From a checkpoint of a small mixture-of-experts model trained on Wikipedia.
Size: 9 layers, width 160, vocabulary 16384, 12.9M parameters.
Experts: 16 experts in each of 5 layers, 160 SwiGLU neurons an expert, 1 pick a token, a softmax router, a shared expert of 128 neurons.
Training: a variant of SOAP for the experts, 7724 steps.
Below are experts of layer 6 (counted from 0) of a mixture-of-experts language model. Rows are named router (the router's row for the expert), gate (a neuron's input weights, with its number), up (a neuron's input weights, with its number) and show model dimensions 0-159. Each number is 128 + 32 x the weight over its row's rms, rounded and kept within 0 to 255.
After each expert's rows: "mostly gets" lists some tokens that are sent to it at least half of the time. This comes from a sample of Wikipedia text that the model never trained on.

# expert 12
router [ 92 132 167 150 110 131 155 180 157 152  90  56 108  99  98  65 130 119 125  85 123 126  81 116 172 125 126  95  85  83 171  77 114 151 167 119 111 182 187 106 130 158 172 132 121  81 111 119  97 118 109 142  96 151 132  86 149 125 162 182 191 143 139 138 193 173 140 149 116 199 138 182 109 124 139 125 140 115 124 132 123 118 134 115 137 120 201 154 128 124 128 111 111 111 104 102 105  68 178 101 102 104  99 195 114  59 127 143 159 141  78  41 193 133 129 128  73 147 125 154 108  82 192 124  99 128 101 155 132 148 168 144  95 187 125 142 107 141 153 158 135 158 139 110  97 116 185 128 108 116 148 151 121 209 160 126 134  89 141 106]
gate7 [117  92 111 115 118 123 150 105 112 152 139 124 115 165 112 122 130  69 138 146 156 107  96 116  95 125 136 107 137 108 150  98  96 155 157 116  97 178 110  55 205 122 136 159 115 177 140  84  94 119 155 157  90 134  90 147 133 163 160 172 131 165 107 137  90 153 139 121 137  56 164 136 130 128 171 132 160 126 126  57 145  54 121 150 114  86 213 154  59  91 120 138 121 113  83 111 168 188 139  96 125 148 128 144  65 101  90  92 131 102 130  95 129  36 127 122 120 134 108 115 134  57 154 112 158 127 168 152 144 180 138 104 146 149 133 155 163  65 118 206 140 126 121 145 115 132 191 184 130  89 133 124 146 145  86  86 139 110 104  57]
up7 [108 105 171 112 195  89 127 159 179 110 130 127 107 101 168 149 120 128  63  70 143  93 133 125  65 103 107 160 121 116 134 136 134 103 153 156 132  83  74 147 140 170 149 117 144 144 122 143 135 132 195  55 113 106 124  91 166 111 106 137  99 118 161  58 147 148 205  93 123 155  32 159 127 119 130 130  90 143 144  93 139 111  96 168 146 161 117  91 169 129  84  69 118  90  96 124  80 143 161 178 130  96 141 132 159 175  97 158 136 129 124 193 110 155 125  88  67 169  32  91 115 176  91 158  83 158  95 135 161 142 114 127 123 105 138 139 139 183 107 121 114 134 131 143  98 129 135 123 104 143 165  93 160 155 104  88 132 186 111 146]
mostly gets: " on", " during", " at", " after", " through", " After"

# expert 10
router [142 139 157 153 121 143 131 145 100 123  66 115 184  63  77 114 114  69 103 113 112 108  59 135 152 142  99 100 131 167 191 115  87 159 123 131 108  86 212 169 159 154 165 112 128  80 128 118 139  78 102 180  38 167 148 124 134 185 191 163 126  95 136 136 139 187 183 128 130 207 121 183 137 146 107 169 183 110 131 158 153 129 122 108 142 109 101  99 118 195  81 162 125 153 122  77  70 122 135  74 108 100 181 135 170 125 128 142 157 122 149 141 120 160 119 119 116  96 121 129  90 129 164 125 127  99 123 176  71  84 144 138  90 130 147 177 125 130  96 112 101 138 158 144 136 101 130 142  84 142 138 106 139 171 137 184 136 137 113  87]
gate8 [109 112 103  85 138 127 101 207 167  78 173 100 178 143  65 166 103 156 135  99 148 110 110 146 133 148 138  43 124 136  77  74  81 116 129 148 136  93 159 136 149 136 122 122 115 119 169  78 117 142 151  54 122 162  98 103 135 164 154 156 116 156 144 178 110 160 132 106 179 104  83 136 179 123 134  79 183  94 121 131 142 151  84 142 158 102  86  75 196 148 175 127 115 130 181 150 138 138 130 148 145 118 109 166 111 107 159 181 168 161 149 153 145 108 142 133 118 136 124 141  99 156 131  86  96 114 114 185 184 124 147 117 128 159 181 110  58 128 102 183  84 139  99 151 159 120 150 166  91 142 120 123 118  63 113  77 160 193 141  73]
up8 [111 131  89 122 139 116 154 108 138  66 201  65 143 138  54 127 145 112 159  91 128 114 168  97 140 131 141 151 201  76 147 153 150 176  99 205 106  83 162 152  55 113 127  69 158 126 154  95 124 150 140  77 104 149 149 162  92 142 140  86  98  81 114 161 105 139 121 123 145 130 150 135  81  98 105 150 153  99  82 141 100  96 151  78 120 143  82 141 122 179 124  87 158 109 101 119 118 181 129 129 126 130 157  95 193 132 121  93 141 160 107 120 145 167 145 116 158  69 112 124 124  66  83  65 176  79 152  70 119 106 146 135  96  65 157  69  85  94 131 148  81 118 132 104  89 129 151 139 110  99  91 115 128 130 140 119 172 150  85 144]
mostly gets: " the", " his", "The", " The", " a", " its"

# expert 3
router [122 129 140 169  78  67 188 149 148  69  87 112 158 123 100 100  85  68  64 101 161 128 111 125 148 153 136  86  68  78 144 135 148 152 151 215 120 125 149 122 107 143 146  98 175 109 156 127 136  44  93 151  72 156 126 135 161 143 180 153 142 107 151 118 171 111 182  84 104 183 185 182 163 133 184  93 126 108 116 184 203 118 145 147 116 110 139 172 109 138 147  89 122 152  77  93 106 101 131 125 167  95 134 147 158 111 140  96 175 163 137  92 136 151 127 116 106 103 109 154  99  91 117 115 150  95 108 148  87 140 130 142 148 165  88 132 120 100  63 138 155 192  75 134  86  85 159 129 105 147 155 102 106 156 154 147 119 139 118 146]
gate6 [142 109  65 102  97 170 136  95  80 137 132 141 100 106 106 131 184 113 142 127 149 143 143 147 180 102 216  91  40 139 131 187 117 115  91 123 147 138 141 108 129 136 107 175 125 129 138 110 168 133 189 133  79 100 113  94  66  99 175  93 129 180 104 165  97  56  88 142 110 220 116 148 164 122 156 133  61 136 107  68 167 142  66  89 135 157 179 153 102  71 154 143 108 184 159 132 103 161 151 134 168 163 121 160 117 122 155 123 117  99 150 121 180 110 170 128 109 134 135  74  96 153 106 184 124 114 191 134 158 110  96 130 146 117 124 167 126 137 140 121 128 133 111 110 103 135 133 128 190 103 141 116 130 168 171 136 102 116 187 111]
up6 [159 126 116 144 110 199 140 131 148 101 154  79 134 152 153 110 134 129 119 180 137 144 106 134 119 114 143 132 179 106  80 114 167 105 118 160 152  85 113 113 125 114  82 164 187 116 133 127 177 113 149  88 131 218 152 132 106  79 139 110 202 115 126  82 118 165 138 148 174  81  45 100  96 156 133 183 108  76 123 116  91 111  74  99 157 118 132 141 168 131 131 192 120 107 157 115 107 102 147 150 141  99 147  64 111 134  98 117  82 167 136 162 127 127  70  90  98 124 149 131 175  85 105 135 208 143  87 166  84 124 122 128  95 138 145 142 152 146 131 105 167  72 128  64  72 187 115 106 118 126 135 193 188 131 121 133 154 123 173 166]
mostly gets: " John", " William", " Robert", " David", " Charles", " Richard"

# expert 9
router [ 98 160 145 150  97 128 142 109 112  96 141  67 128 126  78 139 132  94  52  83  79 126  75 121 153 145  97 113  94 157 121  61  90 211  77 176  54  92 144 188 164  56 112  97 122  49 113  65 178 105  84 167 115 149 161 100 172 129 170  96 145 149 104 124 137 156 140 139 144 131 134 150 121 144 117 146 139 127 100 181  98 154 120 100 134 142 175 154 119 150  68 166 116 151 145  88 114 117 174 155 152 144 112 164 116 116  69 111 115 123  85  90 110 101  80 129 104 101 110 105  83 123 141 138 159 173 171 128 136 214 146 106 146 164  95 145  76 150 127 142 114 152 105 129 106 106 122 118 138 100 171 110 127 144 149 156 145 117 141  68]
gate4 [144 118  96 117 149 143  88 122 121 147 100 171 120 155 108 180  99  87  95  73 137  73  73 118 150 190 108  61  81 168 117 123  70 137 146 144 124  99 168 127 149  64 155 139 118  92 123  65 137  55 139 185 123 170 163 115 135  79 114 120 129 159 157 156 141  86 161 150  87 112  84 160 138  79 107 113 135 124 150 169  80 133  73 159 109 156 132  91 148  52  73  99 110 173  97 127  84 103 131 138 163 141 128 151 139  81  97 103 152 166  59 168 157 150 113 125 134 108 168  73 105 132 182 157 157 151  93 139 102 132 126 146  80 128  95  66 114 102 101 153 142 124 101 121 167 161  72  97 141 167 109  91 153 102  87 143 146 109 112 140]
up4 [138 180 117 128 122 115  86 140 132 153 139 114  99 175 167 145 121 133 146 134 142 158 171  98 154 160 148 126 140 116 138 173 139  86 142 107  69 118 139 118 192 138 122  80 127 135 187 121  92 176 168 124 141 156  27 128 148 113 120 160 161  88 154  95 125 111  98  53 154 138  85 101 100 134 140 155 135 112 108  88 118 138 157  93  92 173 116 174 107  92 159 157 152  97 146 177 102  76  80 104 142 166 133 162 176 150 148 174 160 142  87 151 120 157 171 135 105 157 136  83 143 100 165 119 138 124 151 152 149  72 102  79 176 163 175 230 120 135  92 134 145 130 122 136 123 123 123 192 168  50 168 156 126 120 123 164 103 119  91 201]
mostly gets: " U", ":", " O", " E", " United", " —;"

# expert 5
router [110 142 124 135  81  60 190 145 143 117  86 105 137 146  77  94 104 127 117 104 132 119 105  97 175 185 148 124 132 114 207 120  90 146 134 120  96 143 112 163 150 150 142 163 130  83 134 118 105  94 120 131 131 148 133  88 184 117 136 137 108  39  77 135 126 146 120 139  70 194 144 121 120 179 111  91 157 120 126 136 211 100 145 124 108 126  96 180 116 123 112 110 120 101  68 108 119 138 118  97  67  70 157 196 140  81 119 162 124 120 152 139 136 143  86 139  56  82 102 119 108 122 208 174 115  88 122 136 124 124 101 166  86 123 111 158 140 143  73 167  84 140  78 139 111  93 175 137  71 114 129 109  93 136 133 187 103 106  99  72]
gate5 [162 133 132 121  94 124  46  78  87  83  73  91  84  96 151 140 136 136 179 127 110 110  85  94 105 157 170  96 126 142 106 132 101 127  96 123 129  56 113  98 118 120 186 149 147 118 127 169 150  90 160  69 139 123 149  86 154 166 102 131 102 140 121 151 164  74 106 146 171 176 100  84 124 139  78 141 124 121 146 100 125  97 165  91 100 101 120  98 126  83 106 130 136 121  87  98 198  71  68 121 122 146 153 132 122 122 143 109 161 112 106  85 128 135  81 134  75 125 117 109 173 128  98 146 187 175 181 131 165 137  81 143 167 132 151 102 132 141 160 130 169 101 111 103 135 133  91 145 166 140 138  96 189  35 184 116 144  85 116  45]
up5 [147 144 124  82 153 116 135 135 142  91 122 134  76  78 181 112 124 113 108  94 188 109  94 115 140 127 107  98  72 143 146  98  60 116 155 159  40 120  97 166 153 166 135 155 117  97 191 155 155 141 167 104 105 122  91 138 119 146 141  76 170 102 137  53 141 154 131 137  87 142 113  93 187  96  80 149 122 101 105 163 118 146 126 145 162 130 187 101 140 124 110 119 153 128 192 213 117 159 103  85 139 146 132 187 147 119 172 162  86 184 115 130  83 157 100 143 183 164 102 132 138 134 103  80 104  36 165 132 133 128 126 134  81 113 120 125  51 121 119 138 140 114  97 137 138 159 169 108 176 173 120 129  91 117 149 140 101 152  76 105]
mostly gets: " Cup", " football", " season", " game", " Championship", " team"

# expert 2
router [ 85  93 170 148  36 145 150 154 117 106  96 129 128  90 138 124  84 113  61 113  66 121 109  90 130 148  89 113 113 150 108 133 111 124  97 209 125 112  95 139 163 102 130 113 108 150 120 142 153 127 109 155 140 145 150  59 129 175 125 103 136  32 116 122 116 126 131 128 161 143 121 153 163 169 101  83 145 127  79 103 168 134 127 137  70 123 153 203 128 154 122 100 144 105 104 115 136  48 115 146 122 131 104 151 133 123 127 109 112 184  87 147 104 144  45  87  55 148 100 134  95 151 170 100 102  55 111 134  99 188 141 161 158 122 133 111 142 175  54 140 111 143 164 147 102  83 116 133 147 113 203 147 109 114 116 177 148 131 107 156]
gate8 [142 105 110 104  93 132 134 179 102 143  89 155 106  60 108 112 117  98 178 156 136  77 132 113 168 113  94 126  82 111 122 118 118 142 107 181  87 107 100 172 148 137 134  89 125  61 109 134 169 147 127 122 147 163 104 123 173 126 145  26 105 107 123 109  64  95  79 156 161 159 101 133 119 180 140 125 102 105 129 127 116 174 124 150  80  82 138 169 138  94 170 173 119 152  91 152 132 102 104  71 118 162 166 158  87 150 164  96 116 170  64 143 126  95 158 113 166 164 139 173 177 127 150  93 173 173  70 135 132  76 159 108 124 144 111  87 129 150 149 128  56 158 122 182 138  80 150 104 170  80 148 128 149  97 173 129 113  52 117 125]
up8 [134 118 125 110 162 181 121 116 113 141 102 126 156 104  66 136 159 138 144 110 118 145 103 148 122  89 186 180  99 126  90 111  94 156 148 137  89 188 149 161 117 105 208 129 144 182 173 154 123 156 133 173 173 172 151 143 139 138 131 128 167 114 167 109 163 128 138 104  66 124  99 129 130 170  91 120 143  95  81 112 172  99 137 147 120 169  77 109  89 120  89 128  94 208  81 163 126 127 121 103 163  99  32  71 152 135 159 173 111 103 157  45 146 181 184 152 135 118  99 152 115 181 137 114  59 115 182  80 130 146 107  94 141 132 127 116 128  97 131 186 156  67 131 138 168 103 130 148 142  88 118 175 148 131 142 128 123 157 165 153]
mostly gets: " ", " £", " #", "253", " FW", " dedicated"

# expert 1
router [143 178 142 158 127  49 129 166 100  86 136 127 133 164 130 131 108  68  74 119 108 136 123  84 107 176 173 104  92 143 171 134 121 150 110 201  84 139 122 153 145  91 124 156  88  98 147 123 152  95 132 132  96 160 131  86 121 126 150 170 124  76 124 168 186 125 123 145 116 180 173 117 138 132 202 110  85  72 152 184 191  93 141 111  84 129 101 195 152 155 143 142 100 119  74 119 119  90 179  86 133 139 104 149 149 119 163 124  95 156 167 147 153 138  82 146 109  41  91 149  82 108 160  82 115 117 138 131 133 141 158 136 108 171  89 178 124 130  84  90 146 118 149  95 133 110 141 189 142 101 165 160  80 148 165 168 151 106  77  96]
gate6 [146 111 106 139 100  66 183 116 183  72  97 118 142 136  80  73 186 133 117 182 140  82 144 156 165 112 133 122 180 159 126  96 136 128 105 159 130 120 114 120 145 161 103 154 140  96 105  78 185 135 123  49 133 137  94 152 158 145 183 134  58 161 136 167 156  61  49 128 147 140 179 134 109 148 135 138 141 117 166 122 167 131  92  94 135 172  97 137 194 111 114 147 132 141 170 147 116 125 160  79  97 123 166 159 101 122 148 140 126 165 150 119 179 180 130 141 149  95 137 179  89 117  77 103 146 160 158 113 149 165 117 101  78 199 140  95  74 109 154 153  90 110 133 153  85 100  74 134 176 146 110  95  85 135  96  96 154 105 163 145]
up6 [114 147 139 123 130 195  96  81 151 147 136 140 107 156  50 115 128  87 124 135 106  96 128 147 103 121 138 136 163  99 160 118 120 114 140 140 149 109 138 132  92 106 145 108 155 143 118  68 190 150  60 101  56 180 120 138 140 153 108 161 153 131 123 183 130 116 131  68 139 156 134 148 122 184  92  63 167 201 116  97 158 154  73  82 163 126 181 118  99 128 128  90  84 150 151  48  82 108 119 151 178  95 154  83 152 153 198  96 123  81 146 160 135  78  98 157 128  78 125 122 107 103  96 153 108 145  70 162 147 109 166 109 188 118 124 120 116 119  88 133 173  70 116 170 148 157 147 130 142  80 129  98 165 176  78 143 110 105 140 142]
mostly gets: " information", " director", "See", " President", " president", "History"

# expert 14
router [120 152 114 116  92 119 140 156 113  65 132  83 141  62  91 149 121  50 114  58 113  83 104  70 209 150 122  41 138 131 140 112 118 147 125 165  97 104 109 106 142 112 135  65  97 123 145  94 164 108 118 139 104 160 165 115 111 194 129 152  63 110 135 112 112 187 141 108  94 159 132 132 149 127 129 154 106 127 127 167 100 110 162 108 127 108 144 144 114 146  77 162 151  97 130  79  76  91 124 131 155 110 130 135 208 117 123 110 174 114  95  94 138  95  64 124  56  78 133 202  79 136 129  99 167 113 171 144  77 177 106 132 152 106  89 170 162 160 152  77 131 116 114 146 125 133 126 188 108 119 163 107 158 115 169 117 136 102 114 123]
gate11 [111  98 118 101 113 204 117 175 134 138  61 154 159 149  75 169 106 170  71 140 127 112 117  86  75  98 142 102  89  99 136 121 104 150 143 145 103 123 127 108 120 167 132  86 103 116  81 110 139  82 131  58 112 142 154 187 146  92 125 130 129 121 171 118 161 128 117 123  44 116 123 126 179 142 141 138 147 146  98 103 114 141 122 126  79  88 134 216 129  55 121 171 143 101 119 112 105  79 111 172 151 171 140 122  94 136  97  98 158 131 142 143 153  75 128 141 122 154 112  92 138 127 169 157  56 131 109 124 125 121 131 142 137  64 102  89 117 191 100 139 196 190  84 112 178 188 161 151  88 130  89 159 174 115 152 175 177 110 108 124]
up11 [134 119 123 157  88 128 138 119 156 165  92  85 195  86 123 139 134 135 167 170  89 184 140 157 143 155  88  77 190 147  81 148 161 127 129 133 111 111  56 117  75 145 146  85 121 110 126  98 124 130 147 159 146 108 128 120 142 198 151 101 152 162 116 142 138 117 137 104 112 122 194 118 142 193 120 176  70 157 134 137 148  91 129  94 145  95 110 111 132 181 124 116 159 163 110  92 123  90 108  88 138 137 146 103 168  86 156 139 143 110  81 165 174 148  84  63 147 180 151 104  94 137 144 156 119 109 203 138 213 131 139 108 168 130  88  72 119 157 178 162  97 124 178 108 170 170 146 144 141 114 133 192 189 139 147 110 150  99  91  71]
mostly gets: "|", " |", "   ", "=", "-", " Canal"

# expert 0
router [115 123 158 151 126 120 145 234 180 117 130  40 193 104  93  75 124 125  80 117 119  96  76 132 184 142 145  88  54 150 134  91 116 129 146 121 120 117 156 106 142 122  88 138 140 160 161  94 164 105  83 146 100 145 114  81 159 180 143 162 143 118 101 155 145 102 139 158 119 127 113 184 117 143 140 146  67  85 121 156 159 115 106 135 100 154 116 149 165 164 134 149 125 142 109 107 104 141 143 117 119 135  84 152 152  69  80 118 184 119 145  49 124 158 112 177 109  89 128 145 125 164 181 165  92  99  83 151  94  96 163 132  89 206  64 107  90 114 151 123 110 174 139  79 143 118 113 178 132 126 140 171  95 182 114 149 150 106 115 110]
gate2 [134 179 125 132 144 152 141  93 154 178  81  74 129 116 133 172  83 159 121 167 111 109 139 140 132 136 153 107  90 114 157 133  84  97 121 161 138 138 104 180  81  63  72 165 115  97 192 145 138  95 120 192 175 173 117 179 149 111  84 117 100  93 108  93 102 104 139 150 128 150 170 142 104 150  57 101 117 124  61 129 105 105  77 171  73 158 155  73  90  94 125  93 135 141 127  92 102 133 180 129 116 153 122 144  76 188 135 123  93 170 160 156 122 136 174 173 138 104 128 140  84 132 136 146  97 138 105 142 106 141 159 142 154 187  80 122 119 144 130 120 111  79 169 188  71  82 138 145 112 151 137 174 125 194 130  73  84 147 144 174]
up2 [125 126 145  35 172 186 140 179 127 178 210  43 204 153 133 159 117 122 108 123 119  65 152 101 131 143  98  79 139  81  91 123 139 159 139 110 165 107 107 135  99 103  97 135 151 149 138 117 107 121  96  98 128 153 151 131 147 181 170 149 129 137 172 117 111  64 122  59  98 102 119 143 162 143 156 126  52 164 148 158 160 168 121 146 139 107 107 152 129 122 160 127 144 118 147 155 135 131 118 140 121 123 122  90 150  75 129 160 154 117 104  92  61 110 135 144  96 139 140 143 152 152 152 184 142  93 169 147 125 192 186  97 113 101  51  64 200 125 136 128 125 111 132 193 113 122 171 116  93 164 136 153 126  98  80 139 138 128 125 147]
mostly gets: " is", " was", " are", " were", " be", " been"

# expert 8
router [ 92 139 129 140  85  80 162 151 202 137  96 117 147  95 111 110  67 145 123 118 147  90 114  46 109 147 175  92  95 135 128  96  74 190  84 210 128 178 144 148 129  79 160 147 107 140 155  78 145 119 104 109  93 189 113 152 105 156 139 178 195 115 139 126 101 152 125 152 137 142 167 193 117 160 144  72 147  75 110 156 185 146  94 105 167  86 132 179 150 159 134  94 132 112 123  51  83 129  94 128  90 108 137 164 171  98 113  92 173 133 140 118 161 170 134 131 126 110  81 118  83 104 116 116 144 105  92 181 109 128  86 192 116 139  57 100 126 130  81 132 121 123 135 128 120 125 120 120 101 134 159  97 101 176 143 138  90 119 142 101]
gate6 [120  65 101 118 115 114 118 190 185  86  74 108 173 119 117 115 114 135 123 213 144 108 189 115 123 122 116  90 134 143 196 153 115 132 113 160 126 120  94 165 134 170 177 147  87 197 101 129  89 144 175 167  88 134 130 145  67 109  99 138 139 178 158  77  86  83 115 166 122 156  69 112 116 155 110 108  99 129 146 143  96 160 145  61 142 130 135 129 105 102 193 144 168 164 113  62 141 120 139 141 175 117  63 140 134 117 125  83 178 135 120 154 177 108 137 100 159 110 124 133 120  99 195 153 124 145 119 142 134 146 117 149  81 202 103  97 182 158 129 113  88  68 120 139 113 183  83  88 168 169 116 122 164 129 143 128  95 120 121 134]
up6 [135  90 128  82  73  96 146 123 165 133 183 132 164  96 138  77 142 187  86 119 198 126 161 146 159  93 149  99 146 146 120 107 170  58 170 143 101 170 135 105 156 145 146 134 154 101 111  92 101 126 100 148 171  75 144  77 128  81 109 111 118 143 194 129 120 163 130 174  86 108 155 104  95  96  93 119 125  88  92 169 137  89 154  92  91 126  95 129 164  62 132  95 115 102 104 107 110 129 115 173 121 124 147 164 207  97 151 102 198 120 140 101 190 207 141  97  78 105 128 102 133 108 125 131 150 148 124 173 146  91 120  93 106 151  85 148 118 133 121 149 129 133 125  97  76 103 152  82 105  85 144 176 127 115 150  34 117  92 147 139]
mostly gets: " Sh", " Ham", "aj", "iy", " Mah", " Bh"

# expert 13
router [106  98 131 195  86 137 145 120 160  77 127 112  84 115 115 121  58  76  35 139  66 139 120 142 127 137 103  82 115 142 133 120  56 148 101 147 114 180  73 145 158  97 170  97  92  51  89  84 173 166 149 139 134 161 153  70 161 163 149 173 153 110  86 153 161 158 138 101 106 114 124 153 137 168 127 136  77 106 107 156 149 171 134 148 120 163 130 175  83 133 116 107 168  95 165 108 115 100 169 123 172 100 134 127 182 146 106 142 186 125 112 159 194 163  75 105  78 119 119 121  95 100 148 138 161 122 128 141 132  90 132 117 162 176  82 144 106 164  87 116 130  80 168 117  78 120 118 133 163  82 147 163 129 122 160 143 125 126  86  86]
gate7 [ 75 151 135 103  70 138 141  93  94  84 147 113 146 166 160 131  92 135 102 183 128 134 147  66 145  91 105 130 110 141 125 173 136 123 140  78 132 140 102 133 160 128 154  80  83 172 150 107 128  51  84  90  99 117  93 154 190 167 133 185 116 126 174 130  92 107 138 123  77 173 148 105 143 122 165 189  89 108 175 169 149 179 110 164 153 119 113 164 124 117 155 161 197 116 123 135 138 199 160  67 132 114 109 140 131 134 127 140 135 156 111 165  51  98  73 129 136 134 115  95 186 100 190 139 149 169 188 169 165  83 145 147 112 170  97 115 111 123 135 164 113 116 150 138 118 104  61 135 102 199  77 116 118  86 121 127 158 140 119 117]
up7 [175 136 165  97 139 120 127 166 135 123 121 127 168 121 124 140 172 138 136  47 118 148  99 102 199  93 120 145  92 103 148 145 116 160 128  84 114  49 158 124 118 122  22 110 104  81 137 119  99 158 175 109 137 135 106  95 197 118 160 104  75 158 140 132 162 130 131 108 118 104  88 101 154 160  86 156  88 133 125 152 104 162 155 142 100 125  88 119 143 126 202 198 144 157 149 136 155  87 148 145  87 101 131 140 146 176 114 169 107 103 103 165 174 125 152  80 174 199 181 157 118 194 135  69  85 136  61 128 120 128 138 144 130 121 132 163  81 158  83 106 124 178 133 122 103 154 174  78 109 152 164 126 117 145 108 137 141 100 172 102]
mostly gets: " (", "(", " JPL", "_", "{", "°W"

# expert 11
router [ 49 122 174 135 122  85 150 118 136 118  63 118 121 123 123 107  93 158 150 100 139 105  85  75 103  88 143 132 143 155 193 104 105 129  73 121  75 137 163 105 187  93  80 127 171 127 124  94 139  66 101 165  56 212 130 155  76 183 168 148 121  93  66 122 174 129 149 119 122 158 133 141 118 143 181  99 147  69  88 146 159 140 137  85 132 147 145 165 124 161  98  92 108  74  99 103 166 102  96 145 127 151 158 158 143 114 119  79 136 166 130  71 109  82 115 132 129  99 147 108 117 102 163 109 102 121 157 182 132 149  91 104 111 133  48 126 161 140  87 115 131  97 144  95 113  70 123 106 103  86 156 134 142 143 140 108 205 129 101 112]
gate11 [140 147 129 114 125 141  82 168  66  60  99 129 138 147 103 125 129 152  76 146  76 152  90 145 129 105 164 133 109  86 108 138 109  80 117  95 106 136 139  55 151 137  57 120 107  87 127 110 156 168  64 115 154 134  86 150 145  82 101 164 191 132 116 130 155  75  85 150 116 135 120 152 160 149 118  92 208  76  92 179 152 158 118 122 116 158 172 102 132  99 173 143  79 137 129  86 140 135 159  99 116  99  68  96 107 101 140 151 123 140  37  86  92 118 161 169 100 148 108 153 100 122 167 133  96 139 137 141 128 116 118 146 126 133  92 114 168 192 126 119 140 117 134 113 117 133 144  74 129  44 157  65 117  97 199 103 126 111 173  80]
up11 [185 103 107 147 102 115 107 131 173 115 159 175 134 134 164 149 106  98 124 155 147  64 177 112 132 132 146 121 168 124  71 151 147 172 131 183  98  93 177 119 111 143 104 108 139 160 145  99 156 109 100  98 115 159 147 156 144 160 137  96  80 198 157 182  98 219 117 164  79 109 124 110 151  75 164 139 153 208 156 186 133 116 171 143 153 115 120 166 105 135 175 165 116  72 105 173  97 142 104 145 144  79 163 117 105 129 155 172 122 180 155  93 104  88  75  67  62 126 145 136 173 137 114  90 142 154 181 112 176  84  96 116 123 125 162 159 139  78  72 124  86 157 122  74 133  94 136 142 127 141 129  87 135 143 135 125  90 122 139 125]
mostly gets: " sens", " che", "ect", " sal", "ipl", " ra"

# expert 7
router [119 113 149 133  76  70 172 147 131 133 145  86 132  57 102 163 139 117  65  98  83 115  89 105 157 170 140 139  41 149 156 132  64 128  81 151 134  82 113 145 146 158 129 141 140 145 172 118 127 114 108 142 124 134 133 131 206 138 130 218 137 165  75 141 114 121 159 113 142 179 155 145 152  94 124  92 149 132 105 123 200 160 110 119 110 120 143 192 104 168 149  88 115 105 125 104 158 120 125  81 125  85  89 154 162  83 124  94 124 136  95  97 162 151  93 144  95  95 126 110 117 138 163 145  72 127 114 115  66  97  96 195 159 166 104 168 129 144  80 102 161 148 130  92  72  98 110  98 146  77 119 129  90 120 129 225 129 127 106 144]
gate6 [125 120 134 118 135  77 134 176 124 110 175 174 163 102 125 118 108 237  93 108  97 149 121 108 183 150 130 162  69 129 195 130  89 105 117 108 174 165 190 152 130  91 181 144 138 162  90 168 137 151  91 127 160 128 220 113 119 128  86 163 116 118 103 132  97 142 147 105 125 110  83  94 130 148 101 115  92 111 163 124 147 117 165 125  96 138  87 172 139  94 134 133  87  86 118 107 198 111  73  97 155 171 193 167  84 133 152  97 116  68 148 138 154 157 142 116 113 130 148  90 145 111 153  70 114 126 133  58  97 141 147 152 127 130  80 135 140 132 146 116 109 133  57  68 111 104  92 130 120 135 108  87  77 127 106 126  65 180 117 129]
up6 [ 44 157  85  98 151 100 121  95 140 159 151  98 184 133 180 152  85  85  94  92 113 101 163 114 163 130 131 156 113 121 108 152  81 155 117 160 166 141  98 152 106 134 101 123  94 126 176 131 168 135 135 109  22 107 109 140 127 194 106 123 110 130 116  93 228  89  79 129 102 100 187  50 116 148 134 113 159 173 160 108 137 152 104 153 128 119 131 137 167 127 123 150  90 103 194 147 127 119 112 128 170  79  85 131 135 112 122 159 128 102  80 120  81 118 192 123 107  65 144 169  96 116 152 112  93 107 184 140 154 138  95 175 158 102 130 153 174 150 132  91 162  94 110 126 133 111 164 178 197 139  99 127 138 144  98  98 105 118 144 136]
mostly gets: " February", " June", " September", " April", " October", " days"

# expert 6
router [ 91 129 130 142  87  77 184 182 145 120 122  75 155 102 124 123  82 139 107 129 105  72 143  54 196 112 150 109  65 104 139 129  85 143 172 166  95 171 156 124 137  87 123 118 167 110 125 137 110  65 137 126  89 117 172 119 136 132 152 130 130  93  94 153 173 129 153  97 110 188 168 149 132 104 179 121 147 101 112 137 166 131 120 126 157 140 176 148 127 124 127  88 169 133 120 103  63 113 137 115 116 140 116 164 124 138  85 134 176 187 131  96 126  94  95 158 100  61  67 107 116 140 190 129 132 122 131 136  96 149  86 171 135 146 113 121 128 139  56  93 130 102 154  98 105  80 140  92 153  89 101 179  86 140 245 170 130 181 137 103]
gate3 [135 145 159 152  99 126 156 148 178 104 148 118 128  52 130  83 180 154 140 110 100 130 122 140 166 117 114 108 130  60 159 173 179 145  95 122 112 162 148 105 110 142 126 112  93 101 137 124 137  60 131 105 154  86 138  86 126 115 135 110 138  99  41 154  74 140 129 122 105 156 111 107 123 129 130  86 164 127 169 144 137 156 177 142 152 116 137 195  93 136 119 109 148 170 111 123 120 149 109 177 198  92 112 135 178 106 105 166  76 187 123 123  63 112 129  94 113 122 141  64 121  92  93 166  97 181 111 165 116  69 120 102 106 159 101 160 100 196 131 150 189 112 167 113 129 120 119  65 208 159 118 196 161 135 163 131 168 161 143 161]
up3 [113  63 165 105 183 146 105  61  84 141 138 103 142 135 179 100  84 181 181 134 105 127 163 134 143 138  88 107  73 103 171  87 192 163 122 139  85 146  96 139 108  88 138 100  99 135 130 117 151  97  93 188 170 133 166 123 105 107 109 104 120 138 118 164 104 103 107 146 147 147 119 125 150  88 166 191 151  98 216  94  99 161 121  76 191 144 150 159 132  79 161 132  98 164  57 140 130 156  76 127 132 138 110 138  92 108 124  83 142 172 171 109 116 129 116 117 147 123  96 188 143 114 147 149 110  86 124 138 129 103 134 116 113 114 135  81  91  60 151  83 137 155 151 170 140  78  97 159 100 106 112 114  83  97 128 163 111  70  67  79]
mostly gets: " century", " million", "000", " east", "250", "300"